config = dict(
    n_layer=19,
    d_model=192,
    n_experts=32,
    experts_per_token=2,
    d_expert=64,
    d_shared_expert=0,
    activation='drelu',
    moe_layers=[2, 3, 4, 5, 6, 7, 8, 9, 10, 11, 12, 13, 14, 15, 16, 17, 18],
    router_score='softmax',
    normalize_top_k=False,
    routed_scale=4.43,
    balance_loss=0.00229,
    balance_bias=False,
    router_z_loss=0.001,
    init_std_router=0.0197,
    lr_router=0.00143,
    vocab_size=2048,
    norm='rmsnorm',
    norm_eps=1e-06,
    tie_embeddings=False,
    optimizer='adamw',
    lr=0.00254,
    beta1=0.9,
    beta2=0.99,
    batch_tokens=32768,
    seq_len=384,
    train_tokens=261000000,
    steps=7966,
    dataset='wikipedia_en',
)
Below are experts of layer 3 (counted from 0) of a mixture-of-experts language model. Rows are named gate (a neuron's input weights, with its number), up (a neuron's input weights, with its number), down (a neuron's output weights, with its number) and show model dimensions 0-191. Each number is 200 + 30 x the weight over its row's rms, rounded and kept within 0 to 999.
Before each expert's rows: "gets" lists some tokens that make up at least twice as much of what it gets as of all text; "comes before" lists some tokens at least twice as common just after its tokens as in all text. This comes from a sample of Wikipedia text that the model never trained on. Tokens count by the router's weight.

# expert 2
gets: " |", ",", " and", ".", "==", "n"
comes before: " ", "\n", " The", " M", " S", " D"
gate0,213,196,181,234,183,205,190,192,251,253,205,201,161,172,155,161,183,221,207,191,206,231,211,221,216,140,168,197,198,175,121,220,201,157,222,184,215,149,179,210,173,197,232,214,202,202,178,180,177,209,194,148,254,241,203,233,201,224,211,182,191,193,208,167,234,216,227,138,257,214,260,238,200,172,195,189,155,174,227,250,167,230,229,177,199,246,200,176,167,180,213,152,180,269,194,217,173,215,214,175,201,185,224,174,216,219,196,186,193,244,178,170,219,187,205,181,205,215,176,162,235,197,197,201,210,174,225,243,202,242,176,181,164,167,219,181,177,234,237,213,161,168,197,197,225,226,185,255,207,106,209,226,185,245,233,132,232,137,226,210,244,248,202,232,187,227,180,185,219,191,227,159,163,254,246,187,194,142,180,190,201,142,232,245,210,223,219,154,223,159,201,240
up0,281,185,200,228,163,261,229,218,242,202,195,187,172,192,208,196,185,187,216,179,188,182,181,219,208,161,183,188,218,199,135,191,212,90,213,236,207,159,248,171,149,202,195,201,191,233,211,187,197,194,181,167,220,222,200,233,206,198,223,227,171,203,212,253,193,221,244,123,230,154,223,196,153,165,189,179,163,184,235,240,193,188,234,177,215,244,141,190,183,186,271,179,178,252,200,255,212,170,214,201,160,161,205,187,259,176,209,198,214,201,200,228,164,160,225,173,206,199,182,202,236,217,226,155,153,198,213,189,180,262,189,178,157,176,155,198,193,163,193,207,152,132,207,175,235,186,198,217,228,163,209,191,164,212,201,182,185,138,194,245,226,201,194,224,210,234,210,225,205,163,173,168,157,227,199,161,205,129,220,203,208,158,212,210,205,199,186,161,186,246,246,207
down0,200,167,167,186,176,172,199,202,242,247,149,210,238,229,181,211,206,155,195,198,195,153,216,201,211,241,230,176,230,193,166,172,178,194,180,240,97,155,235,181,210,199,204,218,174,186,184,197,175,219,183,146,199,197,182,186,206,174,155,187,186,204,182,173,198,260,191,208,197,185,194,232,219,240,207,200,188,232,207,142,155,225,198,200,196,191,192,191,188,160,214,177,217,170,246,208,176,196,167,202,239,253,193,184,244,207,181,179,232,243,105,165,212,193,167,152,243,198,174,207,207,209,156,232,223,167,211,232,202,238,161,196,190,210,187,193,121,150,232,212,214,198,198,206,240,147,208,236,231,275,247,201,233,248,152,204,183,190,217,204,180,208,224,175,216,203,215,179,135,165,153,175,164,193,190,187,222,189,222,185,197,158,182,151,184,113,191,214,243,152,158,204

# expert 0
gets: "2", " ", "5", "3", "l", " T"
comes before: "0", "1", "2", "5", "3", "6"
gate0,210,195,171,215,210,131,207,222,258,199,161,236,230,136,206,239,205,189,194,182,190,196,192,178,247,221,236,239,174,202,220,251,223,212,162,188,218,244,202,190,253,251,205,225,237,233,234,204,178,211,240,216,186,203,149,224,234,163,209,193,221,197,211,180,168,232,195,251,207,224,165,158,166,214,188,220,217,197,154,182,170,142,172,245,229,195,226,204,264,198,278,203,170,205,206,193,257,199,183,222,212,216,205,151,199,192,189,189,240,182,231,227,146,214,168,174,177,217,232,192,188,196,179,196,207,192,173,239,209,202,226,194,218,132,212,183,208,184,219,245,165,163,141,204,281,169,160,193,195,159,263,196,149,247,186,175,180,223,241,236,181,179,184,211,193,183,177,196,203,199,145,179,185,160,144,219,214,150,227,226,241,234,174,201,201,178,174,273,222,205,221,227
up0,181,175,133,235,197,157,215,221,248,172,136,212,168,180,198,253,161,205,202,177,239,185,210,176,230,220,240,254,204,215,250,212,190,249,191,207,209,232,173,210,283,202,189,218,223,211,230,223,185,241,238,216,176,180,154,174,248,165,198,218,230,172,209,200,162,187,197,205,240,216,157,144,182,202,175,198,201,175,184,228,147,141,160,258,211,197,218,210,260,176,225,198,185,197,174,177,245,216,174,233,232,199,174,173,208,197,199,189,215,171,229,204,170,245,160,188,168,205,218,176,188,184,173,211,221,214,178,216,245,189,202,206,238,140,247,201,226,193,228,210,188,189,168,207,240,168,174,160,181,166,285,188,151,225,196,180,179,216,222,215,187,169,168,228,179,165,153,246,197,196,149,190,206,120,142,195,218,174,237,238,206,258,184,188,220,183,185,242,222,208,195,239
down0,155,202,150,140,212,176,225,165,177,202,150,182,221,200,205,171,171,272,224,190,228,205,192,175,179,194,205,173,215,157,178,171,220,167,126,225,166,177,233,190,183,247,153,147,192,148,167,230,214,202,231,220,242,160,206,176,235,196,149,187,237,259,216,195,194,228,189,235,196,254,183,249,218,187,202,195,146,255,190,204,239,186,138,180,176,157,186,199,171,169,205,209,211,222,192,197,198,185,236,208,242,171,189,223,181,172,212,192,233,198,212,238,175,189,186,204,193,128,197,220,199,192,207,187,176,202,91,165,212,187,259,198,216,171,158,214,203,202,153,208,216,148,225,236,268,189,216,226,153,208,253,171,190,202,261,192,207,199,206,200,242,209,170,188,168,203,230,167,191,191,200,211,154,230,171,169,213,208,167,136,208,188,177,227,176,223,179,155,226,192,191,185

# expert 7
gets: "0", "6", "8", "4", "9", "5"
comes before: " |", "0", "9", "–", ".", "8"
gate0,187,149,175,182,180,242,206,159,215,267,196,234,176,234,234,221,211,180,181,255,199,219,216,170,154,161,230,215,216,193,228,186,196,198,201,228,185,220,221,196,149,214,209,209,170,167,239,186,152,143,233,188,282,133,148,147,181,150,225,193,217,181,176,200,182,186,201,176,178,188,177,209,216,243,192,252,184,159,147,176,211,252,144,212,213,185,212,180,182,243,216,221,212,194,265,230,256,213,212,185,179,186,181,221,182,177,234,215,165,232,184,168,207,239,217,147,250,192,187,210,204,189,237,177,233,201,246,231,163,202,182,172,204,225,239,209,238,181,195,214,164,251,196,152,274,239,156,166,198,158,218,187,196,197,252,228,230,179,211,181,181,178,235,190,190,230,183,165,169,187,231,195,143,225,225,212,185,189,207,285,187,198,193,211,224,204,226,230,238,196,232,228
up0,199,148,177,160,164,249,224,173,213,251,181,207,178,213,243,196,222,165,171,263,235,209,217,132,174,182,246,183,224,151,225,203,256,185,190,200,177,216,226,223,156,197,190,181,170,211,241,192,147,173,245,169,225,155,129,179,168,166,221,178,202,225,182,173,202,183,214,181,157,191,166,177,193,245,216,219,195,183,187,156,204,240,191,166,212,201,194,187,166,240,214,240,195,218,227,234,226,229,214,147,189,226,150,213,155,168,226,199,203,209,174,181,223,239,151,184,234,190,212,224,234,222,237,186,254,203,269,206,173,168,190,181,228,234,245,238,214,185,153,181,155,188,208,172,270,163,180,183,199,220,242,178,168,172,200,213,212,196,214,119,182,175,219,217,179,240,174,193,164,194,226,195,177,203,237,215,209,175,219,245,142,207,254,224,205,190,277,211,208,200,221,207
down0,184,158,170,184,176,226,164,179,232,253,210,203,164,254,185,164,177,190,223,217,155,172,177,187,216,192,202,155,215,196,184,171,217,194,232,179,201,221,199,180,197,246,216,225,169,188,189,176,146,190,186,228,155,184,214,223,222,230,203,169,142,238,176,253,234,207,148,208,204,189,166,184,251,212,240,157,221,258,245,210,236,197,183,211,243,151,236,163,189,233,168,196,153,140,236,160,221,231,181,184,170,198,182,211,129,203,160,207,204,171,206,201,225,219,185,186,238,224,185,135,165,226,212,188,142,241,198,236,200,235,151,274,214,245,181,201,217,193,164,208,221,175,206,165,187,206,191,157,184,168,245,201,142,202,220,237,210,189,142,195,191,154,194,216,183,211,177,203,242,205,224,133,229,182,172,208,152,141,216,218,251,184,209,158,237,227,153,225,225,219,195,193

# expert 12
gets: " |", "y", ",", ";", " c", "|"
comes before: " ", "\n", " M", " S", " N", " D"
gate0,206,174,201,232,197,196,170,172,235,236,285,191,151,221,200,244,210,184,149,232,198,178,199,203,216,180,184,232,131,234,144,208,175,205,230,283,205,224,235,185,232,246,236,229,203,156,190,211,216,210,192,235,220,215,211,227,258,177,217,169,209,195,121,205,207,204,250,181,224,202,251,184,196,204,156,204,204,190,216,207,184,203,185,229,274,156,212,233,212,179,216,191,200,234,229,207,211,175,228,223,203,295,189,208,214,228,214,167,211,159,163,231,212,197,218,231,231,201,212,155,207,182,219,137,208,249,211,215,192,254,172,194,204,142,182,150,196,163,220,203,193,193,207,172,184,170,199,231,203,176,224,178,154,222,214,168,200,166,263,226,181,155,206,197,219,243,197,182,155,164,164,194,195,185,190,161,195,205,182,226,212,217,259,220,277,181,180,172,228,257,215,185
up0,185,180,235,225,260,210,203,253,211,191,184,225,210,233,204,221,215,280,198,238,155,202,227,216,180,185,197,264,195,229,157,159,190,152,210,244,186,223,233,164,201,210,220,244,202,177,173,182,211,197,188,236,202,203,240,140,248,173,238,163,222,214,216,186,220,244,247,200,176,199,179,179,171,136,192,157,266,205,211,299,212,206,208,258,206,200,188,166,218,164,172,199,202,212,233,221,224,215,214,215,188,200,188,185,208,255,270,209,219,204,210,150,198,223,190,236,218,251,234,223,145,177,126,232,255,233,196,180,203,218,180,172,206,203,210,145,201,159,241,219,210,188,188,202,198,158,202,195,218,170,142,207,202,142,167,222,189,174,274,172,161,171,228,193,207,229,213,149,206,210,180,181,220,259,212,192,211,196,206,212,200,191,233,190,213,146,215,181,187,223,206,187
down0,214,205,252,211,178,237,210,234,220,166,256,206,279,210,206,231,220,197,167,197,231,182,201,198,198,190,176,181,240,190,195,249,162,183,191,193,190,112,210,180,190,185,249,264,169,212,143,196,230,240,198,189,192,192,162,252,230,228,234,242,215,230,247,172,235,239,209,156,202,246,230,170,192,167,266,174,215,254,177,190,207,216,213,151,173,147,218,251,185,192,170,173,218,149,181,239,208,211,219,170,205,143,216,138,183,242,164,200,223,199,180,213,171,220,222,210,223,144,217,208,206,165,195,230,200,223,196,218,163,232,231,160,205,209,225,155,208,167,254,221,187,177,206,198,176,208,250,177,205,191,187,217,195,208,156,186,197,225,206,212,202,205,182,232,184,160,210,160,254,144,230,171,185,209,232,232,193,164,187,191,246,244,256,192,235,254,195,182,240,225,168,231

# expert 26
gets: "\n", " the", ":", ";", " P", " –"
comes before: "|", "-", "\n", " ", "|---|---|---|---", "="
gate0,192,159,223,226,227,162,190,189,233,201,189,192,184,171,189,189,139,166,187,190,149,188,219,219,186,208,163,213,188,260,230,191,185,225,225,232,218,188,229,219,180,237,233,197,140,249,180,196,236,210,190,240,207,229,201,190,240,235,184,166,219,178,166,184,224,215,198,202,187,169,188,208,197,200,161,181,193,216,193,204,163,218,192,234,199,209,242,183,223,283,186,258,183,193,203,196,184,167,249,196,190,229,211,179,246,222,203,180,202,273,177,268,174,235,197,190,217,223,172,202,212,204,270,171,247,185,197,169,190,182,169,196,207,137,206,203,139,239,181,161,150,149,235,178,207,208,217,241,202,164,257,217,139,177,131,202,218,175,204,215,138,209,254,159,192,233,207,182,245,195,227,200,188,218,171,218,216,177,152,197,187,238,229,212,211,149,206,167,91,192,205,229
up0,227,196,208,225,216,172,191,187,204,212,206,232,189,161,200,186,185,225,218,182,155,197,220,234,212,174,194,217,116,227,208,199,245,169,207,215,222,221,202,203,228,205,224,195,225,261,187,241,185,150,160,187,223,240,229,205,201,235,231,202,210,191,188,182,230,236,188,218,203,225,146,110,154,217,195,169,209,200,190,193,187,179,164,172,193,165,193,166,227,185,210,232,181,161,167,169,147,175,166,161,208,218,217,187,286,253,147,197,241,251,172,172,198,206,138,149,206,207,221,240,212,229,245,189,173,239,162,193,184,170,206,171,215,173,205,209,152,166,217,210,167,194,206,178,212,181,171,237,219,176,253,258,211,211,167,237,200,152,244,243,201,176,219,212,193,230,192,227,211,227,124,156,205,181,156,226,205,176,195,247,186,160,168,133,248,209,204,226,198,130,199,179
down0,200,215,142,194,206,160,156,185,162,180,175,145,247,209,183,182,200,181,194,220,230,216,209,196,238,206,166,224,221,134,185,193,176,205,173,215,198,190,199,218,152,133,184,233,125,188,223,197,135,233,238,167,224,191,162,216,159,201,243,186,189,214,185,206,177,166,222,186,187,200,207,215,211,194,209,161,212,216,268,216,272,225,225,229,200,235,247,202,231,207,266,169,208,216,179,126,216,215,181,190,200,164,217,194,217,188,201,196,214,261,222,245,204,200,221,137,229,206,175,171,180,227,222,184,137,205,191,192,186,211,171,200,210,202,252,246,187,216,260,228,198,221,189,235,223,137,162,194,138,207,202,227,203,147,205,176,195,248,209,223,207,238,221,207,191,219,195,185,244,204,186,176,248,200,167,150,194,239,244,184,150,218,175,250,177,232,162,141,183,158,168,217

# expert 25
gets: "\n", "ent", "ad", " that", ".", " on"
comes before: "\n", "==", "The", "-", "In", "==="
gate0,207,209,199,176,202,203,199,194,175,287,178,206,196,220,203,221,166,146,144,252,202,242,230,237,182,217,166,199,198,171,187,197,177,217,228,210,211,227,230,242,236,205,178,229,195,196,209,180,182,188,129,227,152,209,201,265,234,189,225,201,173,187,221,180,213,243,232,128,158,195,227,161,219,175,219,109,196,217,210,231,224,165,238,198,131,200,268,184,167,189,207,214,156,236,208,179,205,192,228,175,171,158,238,197,211,189,168,208,199,204,200,180,176,227,144,163,188,242,240,208,218,211,223,185,137,145,190,191,173,205,212,196,220,201,210,165,179,177,186,199,211,160,213,209,247,213,149,231,248,191,241,208,196,216,144,132,182,218,180,243,177,198,209,217,197,198,162,162,243,241,153,208,225,159,158,191,224,204,141,192,206,170,201,206,190,188,201,151,172,183,179,134
up0,186,233,225,202,207,185,185,175,218,220,210,243,267,241,179,198,167,152,148,240,196,217,234,214,160,206,189,195,170,161,170,212,195,187,218,225,204,193,202,204,143,237,196,210,232,208,194,160,201,204,112,198,230,210,224,264,233,223,206,246,159,135,225,186,177,203,231,176,185,177,222,175,180,221,177,171,154,195,197,207,218,166,194,238,183,214,202,198,173,196,209,254,210,199,190,233,220,228,213,164,168,138,224,151,214,209,245,190,173,203,201,193,206,216,213,185,198,240,216,233,166,223,197,183,168,129,176,212,215,198,203,197,169,193,159,231,148,180,293,180,210,102,210,240,190,217,146,231,230,172,209,227,201,220,149,136,194,278,202,202,169,185,238,232,191,198,194,154,252,273,180,192,203,196,186,202,186,195,141,190,200,195,197,182,200,213,185,182,176,200,190,148
down0,197,232,194,233,185,194,248,184,186,158,153,198,218,163,204,200,224,195,150,225,179,168,236,174,229,207,213,214,187,213,156,204,219,210,200,232,155,155,153,232,257,181,219,181,190,197,217,151,216,173,212,195,188,242,179,220,203,144,212,183,181,182,116,166,206,217,175,232,219,207,162,230,226,147,182,267,197,149,165,189,208,207,216,264,219,180,168,190,204,207,174,204,164,181,186,238,212,232,190,204,212,236,187,217,277,183,212,162,219,176,203,207,238,184,216,166,215,246,252,126,251,203,197,203,211,167,170,187,214,224,204,178,155,237,187,191,151,203,227,168,229,202,185,247,217,270,149,225,202,194,227,233,200,153,188,257,185,222,252,173,141,235,223,218,218,170,181,201,214,195,156,184,157,265,150,207,210,224,173,186,209,201,164,235,193,216,253,153,181,194,177,213

# expert 1
gets: "1", "ing", "b", "al", "B", "h"
comes before: "9", "8", "7", "5", "6", "4"
gate0,231,169,197,182,211,204,184,238,195,166,148,191,201,230,177,211,172,146,188,194,210,204,227,196,188,198,187,251,184,243,202,184,182,208,183,211,192,167,182,232,146,189,182,221,180,102,219,192,219,226,198,212,204,178,202,188,260,254,222,193,183,229,167,160,227,218,154,156,192,168,184,212,174,178,137,194,150,135,190,209,229,168,226,188,189,210,191,148,187,237,164,218,192,245,180,200,218,208,213,146,211,171,195,199,217,226,263,196,156,230,235,185,183,144,207,161,231,226,249,226,207,159,166,164,207,201,194,185,193,233,176,206,157,169,202,216,148,197,200,216,173,156,216,231,227,180,179,174,143,206,154,275,175,162,245,260,264,210,216,221,237,265,197,216,242,209,177,277,219,199,206,213,180,189,255,209,163,224,187,211,232,244,201,211,193,199,238,209,155,211,206,205
up0,253,180,222,194,197,190,229,217,210,217,223,231,254,195,231,223,259,161,153,209,207,228,204,202,178,232,184,219,190,197,173,225,175,189,245,172,201,189,220,125,177,204,199,207,216,208,206,211,256,268,183,206,204,127,188,220,224,250,201,238,172,185,179,201,208,220,170,191,197,184,231,248,153,195,113,210,176,272,207,249,129,183,221,223,198,202,187,167,207,211,199,193,178,235,201,206,215,192,210,196,216,250,197,203,224,225,223,200,205,200,200,232,182,144,240,128,215,240,235,227,164,161,249,207,232,201,202,237,256,184,187,198,240,211,125,176,186,214,161,141,208,201,197,232,193,222,170,142,176,199,180,208,199,207,211,187,168,136,209,191,181,232,220,190,153,213,176,211,143,192,195,177,208,207,203,223,146,206,206,191,252,256,179,182,192,167,242,172,121,221,208,202
down0,212,224,244,207,195,181,155,219,271,206,199,185,232,169,205,165,193,206,199,170,208,148,238,178,205,192,215,211,206,190,185,169,185,228,201,215,262,231,206,232,190,216,237,157,232,189,177,210,164,186,208,203,222,173,203,171,184,197,179,165,226,249,196,208,176,189,182,213,181,199,221,180,187,226,203,238,202,204,182,234,171,177,187,229,156,203,187,237,180,205,171,167,210,213,267,243,166,277,209,203,242,240,200,230,160,179,246,239,159,209,180,191,191,164,204,243,204,176,160,142,174,199,201,217,207,167,176,257,193,221,183,208,236,198,162,213,167,140,142,212,178,252,198,272,154,211,185,248,215,258,165,233,185,186,220,166,213,199,181,174,204,215,224,245,170,138,245,158,165,230,183,196,220,187,167,214,244,148,231,244,202,200,237,183,216,260,225,175,218,171,110,160

# expert 13
gets: "9", ".", "8", "at", "6", "3"
comes before: "9", "8", ".", "7", "0", "6"
gate0,217,200,190,206,167,189,219,187,217,190,162,184,239,194,229,196,193,232,177,244,171,232,144,200,175,181,198,182,154,223,198,217,211,139,202,230,216,213,206,154,203,258,238,204,153,247,228,210,240,192,182,192,180,235,256,217,221,163,187,185,205,210,216,163,193,238,243,202,173,209,205,132,216,204,196,208,139,222,201,168,216,236,203,204,180,221,213,224,184,205,225,197,221,187,198,237,231,130,179,171,205,216,211,193,203,190,217,169,196,187,118,240,181,219,242,217,215,202,238,166,164,255,171,228,211,199,208,261,195,228,203,246,187,203,172,199,149,174,208,150,220,193,220,191,215,159,178,256,217,98,216,207,195,232,236,187,293,196,225,177,202,104,205,209,222,210,236,202,186,216,146,142,197,191,203,189,243,209,151,164,236,224,251,231,210,200,190,206,228,238,212,187
up0,241,202,287,175,213,178,152,169,251,186,248,170,199,205,181,180,200,218,209,164,184,228,189,184,192,190,191,192,171,218,187,222,197,208,194,228,230,208,246,210,190,165,191,233,224,209,218,223,182,131,173,196,177,226,168,189,242,192,200,223,181,122,215,224,210,245,224,224,189,224,196,212,204,189,246,181,170,306,211,146,198,149,293,229,208,195,149,166,200,229,189,173,125,172,190,213,168,145,192,207,210,216,198,192,242,235,227,182,202,195,164,182,218,211,258,173,175,246,215,178,199,122,170,229,218,161,140,242,236,227,195,184,195,202,200,202,159,147,210,203,196,174,303,213,236,195,192,204,226,209,166,237,200,238,186,200,168,215,220,196,194,240,215,236,202,195,210,218,204,195,189,178,193,192,181,210,174,227,168,190,194,170,185,177,197,238,218,191,226,223,212,253
down0,173,192,247,176,208,240,203,175,215,232,204,177,187,224,210,219,200,181,197,194,178,220,182,183,222,249,185,159,261,223,216,198,205,245,179,217,155,220,155,206,173,209,246,192,169,183,204,232,173,192,206,174,193,198,184,143,227,234,160,227,211,173,215,228,235,153,159,209,224,191,209,191,156,218,179,195,246,205,240,179,176,191,157,269,173,193,221,243,237,143,205,240,246,235,170,258,206,217,176,209,206,184,115,222,237,183,144,171,199,227,217,176,221,233,206,221,174,171,212,214,162,186,192,222,215,215,248,189,278,210,211,157,226,183,227,207,181,195,164,219,229,218,230,126,203,163,252,172,233,206,246,203,211,231,191,196,179,227,198,198,218,230,202,259,217,168,180,247,213,204,209,213,282,178,157,166,263,190,186,186,199,200,258,140,151,213,181,198,196,171,222,236